config.toml
hidden_size = 128
d_expert = 64
hidden_act = "swiglu"
balance_loss = 0.000191
num_attention_heads = 4
num_key_value_heads = 2
attn_scale = 0.177
parallel_block = false
beta2 = 0.95
lr_head = 0.0116
Below are experts of layer 3 (counted from 0) of a mixture-of-experts language model. Rows are named router (the router's row for the expert), gate (a neuron's input weights, with its number), up (a neuron's input weights, with its number) and show model dimensions 0-127. Each number is 50 + 10 x the weight over its row's rms, rounded and kept within 0 to 99.
After each expert's rows: "mostly gets" lists some tokens that are sent to it at least half of the time. This comes from a sample of Wikipedia text that the model never trained on.

# expert 51
router:41 64 49 50 65 56 61 73 55 65 67 67 42 81 42 44 44 46 38 47 53 58 59 49 33 54 48 48 56 53 56 47 57 60 41 59 41 53 50 56 60 52 30 45 22 61 50 41 59 45 47 72 40 55 43 63 54 42 44 54 55 57 41 41 27 44 38 59 41 57 54 57 49 59 47 60 54 40 52 59 51 55 52 54 60 57 56 41 46 49 61 45 30 57 52 44 40 54 50 49 40 44 42 39 51 57 78 72 50 34 50 48 41 55 51 55 58 48 28 54 51 53 39 67 44 56 43 38
gate0:48 30 64 52 40 35 53 43 58 65 34 53 50 59 43 50 53 43 65 66 45 45 42 34 46 40 66 67 52 46 50 30 45 64 57 43 40 41 41 48 49 42 60 49 28 56 47 46 42 50 61 66 48 56 44 48 57 55 53 68 52 52 67 50 45 49 48 57 50 40 55 37 49 55 36 69 41 57 43 62 69 53 51 28 47 39 67 55 37 48 45 41 41 63 48 51 45 54 46 57 51 62 56 50 45 43 53 62 45 40 60 52 49 62 25 48 32 55 46 64 72 47 25 58 62 58 39 51
up0:38 52 62 57 44 44 46 49 64 44 34 49 57 38 55 50 57 52 47 44 50 38 65 41 57 61 46 56 68 32 59 56 60 59 50 41 47 79 41 56 47 32 53 37 48 44 51 52 35 41 52 36 40 21 38 48 48 52 32 38 34 44 46 67 42 49 66 68 34 46 56 45 54 54 36 32 61 51 53 40 57 50 60 63 47 67 48 52 35 54 35 31 49 47 53 63 49 48 57 53 41 31 54 39 50 60 71 41 58 46 37 46 46 54 47 57 50 41 42 50 36 59 43 56 47 45 48 37
gate1:64 43 60 67 48 42 26 55 62 57 49 46 45 56 57 54 61 68 59 66 56 60 56 37 34 50 49 52 46 53 49 64 40 38 49 65 32 66 39 37 55 59 39 43 40 47 56 53 43 34 65 55 53 56 32 56 48 44 40 35 51 44 46 62 48 50 35 30 45 51 44 55 34 66 49 75 43 59 58 43 43 43 52 43 56 48 59 40 44 39 44 55 52 51 44 43 55 56 39 62 42 50 48 59 44 50 51 45 36 52 43 62 49 44 36 44 52 68 42 59 68 49 62 38 25 31 60 37
up1:65 70 47 53 50 37 64 60 55 49 39 46 32 51 47 45 53 65 62 26 48 54 52 44 61 45 40 48 36 66 41 50 53 22 48 28 44 61 55 56 55 67 51 50 61 43 54 46 50 47 49 48 51 65 36 50 41 45 46 65 53 69 55 43 50 63 56 32 55 62 60 40 48 42 57 41 56 67 43 76 57 48 44 60 48 55 45 59 55 41 45 60 69 50 53 51 43 52 45 46 69 61 49 38 41 55 39 58 36 50 31 57 58 58 58 33 64 53 66 52 46 48 63 45 38 48 40 52
mostly gets: "enezuel", "orror", "ateur", "ermont", "ancouver", "ienn"

# expert 60
router:29 57 57 42 72 52 38 59 47 62 78 56 48 79 66 53 57 42 38 43 45 56 57 42 39 50 56 48 54 26 67 49 45 52 52 43 43 58 62 57 63 51 38 56 35 45 57 48 75 50 46 54 48 42 43 52 55 38 43 58 60 62 35 37 39 47 48 53 48 58 51 53 58 44 34 67 69 32 41 59 53 43 48 52 46 51 49 31 47 56 50 38 42 52 48 51 46 46 43 41 55 48 52 50 52 64 81 60 49 46 53 48 44 44 34 50 43 43 45 53 59 57 39 52 51 63 38 41
gate0:47 37 45 43 44 43 55 46 53 35 47 46 67 50 56 54 44 53 53 43 30 36 66 37 44 50 71 48 62 39 49 46 29 38 46 54 55 53 49 44 54 35 47 43 49 59 68 57 45 59 49 52 53 41 41 61 45 57 29 48 52 41 53 54 61 53 44 62 50 49 48 33 43 43 53 55 75 29 45 46 57 52 56 58 45 41 72 43 49 47 49 24 41 45 52 71 47 57 57 73 55 47 69 54 51 43 42 44 55 37 59 43 45 42 44 40 48 45 59 36 39 43 52 44 30 35 26 36
up0:44 43 28 66 40 47 49 57 39 42 46 39 39 49 47 56 66 40 39 41 50 65 55 37 48 57 54 61 55 56 45 51 67 45 53 52 67 57 48 41 49 61 63 53 52 47 56 46 36 49 49 52 47 45 36 38 48 43 51 37 66 74 61 49 41 47 63 55 39 24 60 40 30 43 54 61 27 47 45 56 52 51 47 65 52 56 58 59 43 48 58 43 42 46 20 44 40 42 47 56 48 40 61 36 59 40 46 50 38 53 39 72 42 54 47 67 52 45 56 59 58 48 75 48 44 60 63 46
gate1:64 51 60 39 67 55 47 54 56 50 51 51 55 34 33 33 44 46 61 40 39 33 39 48 40 59 25 45 57 56 62 54 48 49 50 48 43 54 56 35 45 49 45 53 55 61 52 34 66 38 55 50 53 45 52 77 46 44 64 59 47 48 51 30 36 47 28 34 60 45 55 55 37 41 51 53 62 44 53 43 39 41 47 44 52 46 39 61 49 43 46 54 62 60 27 43 38 53 44 44 43 61 51 47 45 34 51 58 64 54 58 56 46 55 43 48 53 71 36 80 57 48 52 44 40 67 66 44
up1:55 56 27 41 40 57 55 63 55 30 39 42 49 47 60 65 40 40 52 49 58 45 61 49 52 55 61 47 44 56 29 48 55 63 52 57 55 53 48 57 62 63 51 34 35 59 51 60 46 44 34 42 29 53 57 43 67 39 49 43 61 62 63 56 41 56 44 51 48 61 45 36 61 56 55 51 43 62 67 48 61 41 47 34 52 56 33 53 55 51 67 62 55 46 45 48 49 48 42 57 33 26 76 43 33 52 46 51 42 50 48 57 51 36 42 66 45 73 40 40 52 40 57 42 38 48 65 44
mostly gets: "rs.", "atthew", "ugust", "icro", "ilitary", "iguel"

# expert 40
router:36 58 46 38 70 61 59 70 51 61 49 57 41 64 61 61 59 42 47 41 44 58 60 50 25 70 47 53 49 53 58 62 40 61 64 64 49 47 62 49 55 44 45 44 37 62 58 48 70 43 55 53 46 64 41 56 52 32 43 53 60 66 45 31 35 57 36 57 59 56 56 59 33 59 29 59 54 42 65 54 54 32 62 60 54 68 52 55 57 45 66 43 49 48 47 51 50 37 56 38 43 56 50 41 49 66 68 48 56 57 41 47 45 50 57 54 57 48 31 55 63 41 45 58 50 68 46 57
gate0:51 51 54 44 45 49 40 51 68 52 48 47 55 43 43 54 48 39 46 34 54 49 66 44 49 72 68 69 32 36 70 42 48 55 64 53 44 41 50 57 54 57 55 40 40 55 75 58 58 57 48 58 20 54 56 60 49 55 36 47 64 74 41 41 46 64 49 53 72 64 55 72 55 57 38 48 54 57 59 55 68 49 55 54 62 39 44 70 64 41 55 59 48 41 43 56 56 42 51 52 44 49 42 38 42 56 49 56 54 34 38 64 38 53 53 42 50 52 35 40 45 37 52 41 47 63 45 49
up0:53 31 38 42 49 51 48 56 64 59 41 52 51 47 59 53 51 43 48 49 61 56 56 50 57 60 59 65 36 31 63 34 54 61 60 61 45 38 56 52 36 65 54 53 62 59 59 48 52 63 48 45 27 54 75 64 64 54 51 61 61 57 35 42 46 73 33 38 66 68 48 62 40 52 47 46 56 58 49 53 69 53 75 52 49 59 48 65 67 44 57 44 52 44 45 58 67 44 58 46 47 65 50 37 51 53 53 36 55 43 49 56 44 56 43 41 46 51 31 44 54 45 43 46 62 68 41 59
gate1:42 49 71 53 51 56 44 36 52 55 57 46 55 56 42 51 47 46 56 47 69 48 53 49 42 64 48 48 84 45 54 69 45 51 47 53 36 51 61 47 47 44 69 32 46 67 71 42 70 48 64 48 59 36 48 56 40 52 61 49 47 70 51 42 50 48 54 58 42 37 37 52 40 68 39 50 57 44 29 59 40 44 48 58 57 54 40 39 46 69 47 50 43 52 43 51 50 42 36 25 40 55 56 47 49 47 61 55 39 38 48 50 59 56 56 53 22 42 49 46 66 62 48 65 51 67 52 54
up1:33 61 24 67 53 47 37 49 61 48 57 70 44 44 41 53 42 64 48 54 38 51 46 52 36 38 39 58 49 41 53 32 46 50 53 42 51 50 29 57 59 57 46 55 47 44 64 55 59 54 44 47 55 52 37 55 56 31 33 44 62 44 35 40 51 55 53 50 46 68 53 64 68 50 46 58 43 65 65 46 46 77 47 27 52 36 47 55 53 36 39 52 52 51 53 49 35 56 51 43 46 53 56 47 58 53 52 75 53 55 45 52 32 44 55 66 42 44 68 48 44 46 61 45 65 36 63 39
mostly gets: " targ", " emphas", " recogn", ", say", " draw", " concern"

# expert 9
router:32 51 57 46 68 50 57 71 58 60 56 48 41 73 47 40 51 51 36 44 45 54 40 46 51 52 52 51 53 35 62 50 37 54 49 62 48 56 49 61 50 41 52 67 34 44 55 43 69 41 47 67 48 59 40 55 54 32 36 43 79 61 57 39 35 49 26 50 63 49 54 49 39 53 30 57 55 51 64 53 55 51 48 42 58 48 40 41 51 57 65 42 42 55 50 42 47 48 41 59 53 61 52 59 52 67 69 62 49 39 55 34 28 42 42 48 58 61 43 58 55 27 48 48 31 56 47 48
gate0:36 53 31 77 54 53 66 43 48 60 60 45 49 59 32 46 77 56 59 48 63 47 55 47 57 66 52 52 60 22 66 63 55 32 41 46 64 49 40 67 49 47 52 50 51 55 55 43 50 62 55 50 56 56 54 58 32 48 31 54 28 49 47 53 45 34 46 53 46 54 39 60 60 33 62 52 54 41 51 46 47 55 55 43 39 44 58 47 54 58 46 44 45 57 49 43 42 48 40 43 22 56 50 51 54 66 62 54 55 46 37 53 29 41 33 57 44 52 53 44 58 45 41 66 43 49 36 44
up0:59 53 50 33 47 59 49 56 21 50 39 60 57 57 55 52 61 59 51 60 49 54 54 59 51 50 53 36 44 60 57 49 54 31 57 36 54 45 54 53 47 66 50 25 44 49 52 50 57 54 52 27 57 32 65 47 63 44 53 55 43 53 43 45 63 44 38 63 39 59 32 67 47 54 66 57 59 46 42 54 37 61 45 50 42 66 56 33 54 56 59 27 21 51 52 48 42 30 66 49 38 43 58 45 42 69 51 48 39 60 48 54 61 52 60 63 52 42 50 38 53 53 54 39 53 52 68 48
gate1:54 58 32 73 61 45 57 51 53 53 42 51 60 46 48 38 37 47 55 67 45 46 53 34 59 41 73 48 62 33 60 70 40 52 37 57 41 48 43 54 53 38 56 65 45 63 42 56 51 73 45 51 48 65 49 50 41 42 52 40 58 40 44 49 50 51 45 44 44 51 34 47 69 66 43 53 30 55 51 56 41 27 39 42 57 60 41 52 67 29 48 51 56 58 47 44 51 66 37 45 42 51 55 55 49 57 61 79 55 35 52 47 45 34 33 50 43 53 59 47 43 44 61 59 38 53 50 49
up1:39 52 47 64 57 49 45 44 44 54 45 51 60 60 35 37 51 56 47 64 76 52 52 67 62 44 57 49 55 41 58 51 37 41 59 56 59 48 44 52 44 47 52 51 53 71 37 33 42 44 56 52 32 64 51 62 55 39 69 47 63 33 44 68 50 57 39 35 30 49 43 48 48 69 49 55 59 44 38 51 49 57 52 48 69 48 32 47 52 52 53 45 54 70 53 31 47 56 42 49 18 48 56 46 46 55 42 77 55 43 59 45 58 37 35 60 61 58 65 58 51 51 49 52 53 43 59 45
mostly gets: " most", " more", "ically", " much", "- List of", "ually"

# expert 119
router:41 49 45 48 66 64 44 69 57 61 60 42 39 74 47 46 56 41 44 44 44 60 63 54 37 49 39 56 62 37 47 45 39 49 52 55 53 58 47 47 57 50 45 54 26 53 47 57 66 48 41 74 44 46 51 58 48 42 47 62 59 61 54 48 33 47 41 59 51 70 38 59 60 44 32 59 61 28 49 57 50 58 56 68 65 56 49 40 64 33 65 47 44 56 54 50 46 35 47 52 47 53 56 37 37 74 65 67 37 34 54 34 48 48 42 48 50 48 47 62 50 59 32 57 40 50 51 37
gate1:55 58 55 37 50 51 45 67 58 54 51 53 64 53 37 52 53 55 39 39 51 42 50 57 44 46 38 58 36 71 46 64 40 50 48 58 52 56 55 46 41 38 43 67 52 55 44 70 42 41 57 40 44 55 54 48 64 31 50 61 49 51 58 72 51 47 59 49 63 58 37 51 34 47 35 47 57 47 64 37 54 35 80 76 60 50 53 48 50 39 47 69 57 43 74 57 64 34 39 47 26 55 49 50 58 57 48 49 54 39 49 57 57 50 47 51 47 30 48 45 50 51 49 48 39 40 59 29
up1:52 27 25 35 43 50 37 31 51 59 49 49 44 54 62 49 46 47 44 49 54 50 58 57 47 70 66 68 45 69 36 47 63 63 54 51 54 63 47 53 48 43 43 48 63 58 59 51 46 47 53 29 49 66 26 22 64 59 54 46 53 56 40 50 35 54 53 52 66 47 55 37 53 57 37 50 37 62 56 49 46 39 59 46 52 49 43 54 39 33 46 53 63 66 41 55 52 53 45 57 62 59 46 49 58 45 39 47 68 56 49 39 43 63 50 43 38 53 38 63 40 46 40 36 53 53 36 68
gate2:60 51 46 57 59 58 63 48 50 45 70 41 46 35 27 25 64 52 32 68 42 65 45 54 54 48 67 52 57 38 49 38 47 56 48 32 44 48 38 44 40 48 57 59 38 55 59 52 45 63 41 63 62 58 47 58 42 48 38 53 65 51 67 35 46 47 71 57 58 66 47 48 65 43 38 53 29 40 70 58 63 49 41 46 56 48 53 51 51 46 46 55 43 47 52 51 56 58 54 49 57 59 40 39 55 50 47 46 52 27 50 57 49 50 32 56 32 47 69 58 49 54 53 37 52 36 34 34
up2:63 59 51 44 59 48 51 52 33 44 55 45 46 54 48 58 37 46 51 58 56 77 56 66 71 44 63 49 73 48 30 55 45 60 52 53 58 60 67 53 43 53 43 44 64 55 53 42 53 54 59 53 50 41 53 50 49 51 52 53 47 43 52 68 71 52 41 41 42 38 44 39 38 46 53 54 36 61 32 60 50 45 38 36 51 36 45 47 78 51 57 74 34 39 36 54 43 40 34 46 41 48 64 49 47 48 45 38 39 50 69 62 47 51 51 53 53 38 54 37 71 60 47 63 68 58 49 54
mostly gets: " mother", " village", " The film", " country", " town", " wife"

# expert 48
router:27 52 48 50 74 63 52 57 52 63 54 55 55 70 46 57 60 43 37 34 56 48 61 55 31 68 40 47 51 44 61 59 44 56 56 61 47 50 48 40 52 57 44 58 37 41 56 40 67 42 47 66 44 66 43 44 52 30 55 49 63 68 59 35 28 57 33 66 52 54 55 63 51 53 34 67 61 36 51 50 47 41 63 59 54 61 35 39 47 61 60 46 55 47 58 47 34 42 50 41 46 56 43 48 51 63 60 46 44 60 50 42 44 38 53 56 63 40 46 39 52 28 48 49 52 63 44 67
gate0:53 39 52 79 49 36 41 46 59 61 58 33 40 49 65 48 41 53 36 65 48 55 40 43 43 52 62 43 53 38 43 41 41 53 48 52 53 37 39 48 57 56 49 45 56 46 48 47 60 55 43 62 60 57 52 45 45 60 45 64 69 50 49 46 60 44 64 35 57 48 23 31 48 68 55 54 70 58 55 50 64 59 49 56 47 36 61 47 63 40 54 63 37 59 47 57 47 60 43 65 38 42 56 57 57 40 50 69 37 49 58 45 47 45 31 46 32 59 45 65 61 61 39 49 32 41 55 33
up0:44 54 52 50 44 42 60 54 37 53 43 54 40 50 61 68 36 40 61 53 28 60 51 55 71 39 53 48 34 47 66 48 38 53 44 33 48 68 75 57 50 52 32 49 51 72 42 59 46 34 31 57 46 33 54 58 47 36 33 54 49 50 35 52 43 47 47 53 41 45 56 64 49 59 45 53 29 46 53 59 57 71 54 43 41 41 53 48 40 41 47 46 63 60 46 57 61 56 48 52 51 43 45 61 55 61 53 45 69 47 42 61 51 60 55 58 45 57 42 41 67 48 47 42 77 53 43 32
gate1:49 48 52 45 47 42 40 60 66 53 62 40 47 61 58 53 31 55 51 48 65 35 33 55 72 33 55 56 53 45 43 57 64 55 61 38 54 68 35 59 56 47 41 52 60 38 62 46 36 46 53 54 56 54 36 49 60 35 45 65 69 53 41 42 55 44 32 35 70 46 79 54 56 54 38 45 49 43 55 48 50 50 36 78 52 68 44 49 57 43 49 56 45 46 56 56 45 46 26 42 38 57 60 56 51 37 47 46 49 55 66 40 50 52 50 52 51 50 56 45 29 44 40 58 56 46 40 63
up1:48 47 43 51 61 65 45 65 46 56 50 66 52 59 29 34 38 38 40 63 51 42 71 53 49 53 52 35 48 57 74 43 33 48 55 63 48 33 44 33 48 45 62 31 56 54 52 42 49 44 56 59 50 50 52 42 38 48 39 44 44 29 49 58 54 38 55 64 50 56 64 46 36 54 49 52 39 48 48 49 49 52 43 49 47 47 54 65 39 62 46 35 36 44 60 45 46 47 63 62 36 30 44 52 70 67 53 58 42 37 38 63 59 24 45 50 60 43 57 54 66 62 59 42 37 50 60 43
mostly gets: " also", " made", ", which", " began", " would", " which"

# expert 124
router:25 60 47 58 62 53 59 69 60 61 54 55 46 56 43 57 48 49 47 36 44 52 48 39 48 60 59 43 50 47 63 59 53 53 50 55 53 55 60 57 65 48 51 57 32 49 51 56 64 36 45 73 40 52 58 66 43 37 33 51 59 68 46 52 21 56 42 43 57 51 50 53 52 52 30 64 47 51 48 65 53 42 43 59 48 61 44 35 71 51 54 48 44 54 51 42 44 48 43 49 46 33 43 43 45 68 90 56 42 35 49 34 50 55 39 61 46 54 48 44 45 37 40 47 40 56 41 48
gate0:32 43 64 64 48 41 51 59 47 68 36 35 66 39 40 65 57 77 52 77 48 59 62 55 55 47 35 62 46 47 48 47 29 47 54 46 63 39 45 60 50 49 36 50 60 43 42 52 61 47 46 41 42 57 59 49 49 58 62 45 53 71 46 54 53 52 58 51 68 39 43 37 68 56 44 41 59 53 48 67 47 34 44 47 51 50 67 55 38 25 62 45 40 55 53 59 49 62 42 49 64 54 49 44 58 55 38 65 46 41 41 60 56 53 33 58 52 46 61 56 53 52 42 51 38 53 50 68
up0:53 33 48 39 49 50 36 54 39 38 52 59 43 47 69 51 56 45 51 29 58 63 54 48 49 58 49 50 38 60 56 72 34 63 50 67 48 45 64 55 47 43 70 44 55 38 40 43 50 54 60 56 54 53 42 47 63 61 36 69 58 56 54 59 58 71 38 40 81 42 44 47 57 43 40 56 60 54 52 51 60 33 45 59 54 42 47 41 60 40 47 33 53 57 37 25 50 57 33 58 57 58 45 63 58 40 55 59 40 63 43 59 47 25 42 43 52 42 49 60 58 51 59 50 41 57 51 56
gate1:31 48 65 53 43 62 54 52 51 67 65 60 56 46 57 38 68 47 72 58 59 56 62 39 49 53 50 63 57 42 49 41 61 44 48 64 48 53 46 70 24 44 48 57 62 56 66 50 56 52 68 50 43 46 61 52 56 55 62 46 42 39 32 50 49 42 61 51 61 60 50 63 46 55 42 55 45 36 55 47 65 43 57 48 29 54 47 41 38 41 51 40 73 55 58 66 56 50 68 58 59 47 47 48 35 46 49 37 41 49 63 36 41 45 47 71 68 39 55 41 47 61 36 48 58 61 51 61
up1:63 34 59 44 48 58 39 50 67 31 52 67 52 46 61 22 62 48 60 34 51 35 50 51 38 36 29 48 54 33 65 48 46 54 50 54 47 41 35 62 36 60 45 51 35 58 50 58 57 47 44 52 47 40 37 57 50 48 43 39 64 53 47 52 40 53 45 52 47 48 61 43 47 62 43 49 59 38 68 45 49 55 57 53 38 52 47 64 31 39 46 55 60 59 51 54 48 56 45 54 43 53 57 38 49 39 59 36 40 46 56 48 28 28 50 48 39 52 44 47 58 27 58 70 51 76 40 51
mostly gets: "In", "On", "On ", "Scientific classification", "Pro", "An"

# expert 4
router:45 51 56 43 75 60 56 63 48 56 49 55 36 69 56 55 43 44 48 33 46 56 65 51 29 41 40 48 58 42 51 75 41 57 62 56 47 65 57 47 59 42 48 45 29 60 49 49 62 44 45 72 48 64 39 60 49 38 51 56 58 67 55 38 30 56 40 59 43 48 56 63 51 57 32 45 63 37 55 63 51 43 50 64 61 73 51 40 51 37 70 50 51 43 53 46 53 36 54 42 56 52 53 41 43 73 60 47 46 41 54 37 47 48 44 51 55 45 40 55 58 36 34 59 44 51 38 51
gate1:40 46 58 50 55 57 56 50 42 55 53 44 50 63 49 39 26 42 26 56 59 40 23 48 61 45 41 25 45 47 45 53 50 52 49 35 39 45 34 44 63 49 57 58 44 62 40 51 47 37 53 62 35 30 61 48 51 66 55 55 61 51 48 59 54 32 66 50 39 40 56 51 43 65 47 62 37 51 38 70 56 46 54 49 44 51 48 46 75 59 35 39 56 53 43 63 60 47 57 56 54 33 40 61 46 44 54 41 30 45 28 36 51 48 45 56 42 61 47 47 46 44 58 47 61 56 61 39
up1:60 26 41 50 64 65 46 50 50 63 43 25 41 41 60 17 65 51 37 37 53 50 30 45 36 48 42 51 54 45 52 46 43 52 48 49 65 31 48 41 45 49 50 72 56 46 23 59 48 45 48 43 50 28 49 44 37 51 56 46 60 59 64 49 54 42 42 36 54 51 55 43 63 54 32 64 52 50 43 53 51 55 36 42 40 26 59 57 50 47 42 43 59 32 47 37 55 36 47 42 60 38 50 49 49 45 43 41 49 49 48 42 42 38 53 33 56 65 58 45 53 49 52 40 51 53 48 47
gate2:51 68 61 34 60 60 77 54 54 47 52 69 42 50 49 48 54 55 52 43 73 56 56 58 34 43 49 52 59 52 61 49 61 66 35 28 44 55 68 51 37 40 29 50 42 60 50 32 46 43 58 52 56 47 54 56 32 42 57 54 53 63 50 51 51 39 58 39 51 39 52 53 43 48 50 45 63 52 51 44 51 32 44 60 49 51 37 43 50 50 38 25 62 43 43 38 57 50 46 46 58 50 28 51 38 56 44 40 47 64 51 44 55 66 57 35 60 45 44 35 65 64 50 65 56 64 45 61
up2:47 50 58 61 56 43 50 46 49 41 50 36 47 36 32 44 49 38 57 54 64 41 40 57 60 64 69 21 64 57 50 50 52 61 43 63 56 56 63 41 50 47 44 43 48 52 51 43 57 35 47 49 56 50 53 47 58 60 61 44 64 53 55 71 55 39 51 42 42 38 65 50 36 82 48 52 66 60 54 61 54 39 55 46 48 56 34 43 35 54 37 49 45 62 51 58 52 35 58 48 57 40 59 39 29 40 47 34 55 44 44 49 60 57 42 46 60 26 51 32 54 36 56 65 47 44 60 61
mostly gets: " edition", " games", " tournament", " aircraft", " version", " facility"

# expert 121
router:24 59 62 39 69 62 48 57 49 56 56 38 41 80 60 58 54 48 56 61 48 60 48 47 47 68 46 56 53 36 42 50 36 68 60 65 47 47 55 44 64 53 39 48 35 43 41 65 73 43 44 65 49 53 54 50 40 26 43 60 58 59 56 40 39 40 39 59 46 61 47 50 34 49 31 63 48 34 53 55 59 33 49 54 47 53 42 49 60 48 60 42 48 46 47 50 49 39 55 62 53 52 50 51 41 69 69 50 40 39 50 44 40 39 55 50 42 55 52 53 58 43 30 51 42 68 41 55
gate0:30 44 40 43 54 62 67 50 44 44 61 32 43 70 56 22 40 46 49 50 45 37 38 41 66 46 68 48 53 47 54 41 40 53 43 55 47 35 58 43 39 61 52 45 54 46 46 58 34 33 48 51 42 39 56 48 50 48 49 55 61 40 56 38 59 42 63 65 51 53 69 43 61 38 35 54 48 49 52 48 76 46 48 61 78 48 52 60 48 56 42 51 45 34 66 60 47 34 59 54 43 28 44 51 47 37 47 68 47 36 59 46 52 49 62 47 62 62 56 64 55 59 58 53 42 44 52 51
up0:80 54 18 55 46 60 54 46 55 49 49 63 48 53 31 54 54 50 41 57 38 49 38 53 50 45 49 54 49 45 53 50 52 56 57 55 49 49 49 47 35 51 52 35 50 59 50 33 55 46 49 64 35 54 44 41 39 54 26 54 61 36 45 55 33 65 42 50 46 60 50 45 50 38 34 55 51 52 43 38 57 29 30 39 72 59 38 48 61 52 46 45 48 60 37 56 46 34 46 41 45 33 28 51 56 34 60 68 63 59 41 59 44 50 46 41 33 57 37 43 41 49 54 39 44 52 48 54
gate1:43 42 42 55 58 59 54 48 59 45 53 47 65 55 45 41 19 48 48 57 56 39 40 50 50 42 38 18 44 46 48 56 31 61 54 63 32 38 64 40 60 36 50 50 44 70 51 78 37 34 54 64 51 59 56 62 51 52 63 45 63 58 59 51 59 49 40 59 42 41 47 59 45 65 46 78 53 49 60 64 30 58 54 58 62 53 40 55 58 50 50 61 56 50 60 66 46 50 65 60 55 45 46 51 47 63 55 57 53 51 44 39 53 46 42 48 56 52 46 39 58 52 40 62 47 37 60 47
up1:60 46 54 67 46 66 52 55 64 54 39 39 66 65 50 47 40 45 42 56 59 44 34 49 52 43 44 47 53 49 44 67 37 59 56 62 32 39 69 33 64 39 41 51 39 55 60 72 40 42 60 59 54 57 59 50 40 54 53 62 63 57 62 47 45 43 45 61 56 30 44 71 32 55 49 71 55 67 46 66 37 34 39 51 58 62 36 60 63 44 61 60 53 34 48 58 68 51 51 56 44 50 70 52 63 51 42 42 48 52 46 43 55 52 55 45 59 45 55 41 57 48 47 36 43 41 51 48
mostly gets: " allow", " help", " should", " threat", "Species of", " must"

# expert 20
router:29 60 46 42 64 59 53 65 47 61 64 42 41 71 58 62 60 36 45 49 42 62 62 59 38 50 40 52 58 51 64 54 40 61 54 59 53 57 61 48 52 45 38 63 41 44 61 53 83 46 58 55 45 47 41 52 52 35 38 60 69 57 36 43 41 52 30 58 64 56 59 52 55 54 31 57 56 39 47 57 50 30 55 53 39 53 58 54 71 47 60 57 58 46 41 49 44 40 54 41 51 47 51 40 45 72 73 55 42 56 41 48 40 45 47 46 35 58 37 56 45 43 45 47 52 70 43 57
gate0:55 55 71 24 65 33 53 50 47 58 47 40 48 46 60 48 42 52 44 34 43 67 49 53 53 50 66 54 69 48 48 64 47 54 34 67 55 49 58 59 43 43 56 52 42 41 40 39 65 49 49 39 51 60 62 28 53 56 47 52 41 45 42 68 51 41 39 32 57 53 45 40 63 43 55 55 49 36 39 57 54 36 35 48 44 54 52 48 44 43 34 54 44 56 66 42 63 65 52 73 69 51 55 50 46 31 52 29 62 43 51 41 35 40 57 60 40 44 52 45 38 56 53 38 52 43 52 66
up0:43 31 45 39 48 48 31 60 46 46 53 53 49 42 49 43 48 43 46 45 32 56 50 52 60 53 64 57 38 33 39 49 45 51 48 66 46 51 39 33 53 42 50 52 40 23 45 38 67 65 31 50 51 56 63 38 67 41 42 70 80 38 52 60 39 33 56 41 54 43 37 37 61 55 47 57 35 61 50 52 58 64 42 33 37 54 39 57 41 55 48 56 55 42 46 37 58 57 51 57 49 42 57 55 47 35 34 62 44 29 62 39 56 46 51 58 54 62 44 42 60 49 42 56 52 47 52 41
gate1:43 61 42 55 40 52 58 39 48 40 62 20 70 50 43 37 60 43 61 42 57 58 55 60 47 43 47 63 42 59 48 56 47 45 56 46 67 62 52 66 42 36 47 59 70 41 52 64 40 46 48 50 37 44 44 43 48 26 55 36 46 62 25 48 40 61 37 55 52 56 57 45 43 40 41 53 56 54 58 49 21 40 39 54 41 48 38 53 42 56 61 63 63 59 45 60 42 40 48 35 57 58 34 43 60 41 51 38 58 67 64 51 54 48 39 43 44 46 55 53 37 52 52 37 55 63 49 66
up1:58 41 66 48 38 45 46 70 56 40 45 54 52 56 42 60 44 54 43 38 46 38 45 42 52 46 54 40 59 50 55 62 53 51 59 38 64 39 50 58 47 58 49 48 41 52 51 55 46 63 60 41 42 45 40 39 37 67 42 47 54 38 54 45 58 27 59 41 58 64 54 36 80 51 58 29 58 52 62 43 72 54 54 43 59 47 53 55 48 59 41 42 45 40 78 40 59 68 48 49 63 47 60 64 66 58 46 59 52 41 45 45 42 53 61 58 57 62 48 60 60 58 73 55 40 26 49 39
mostly gets: " accept", " reveal", " reduc", " earn", " construct", " remov"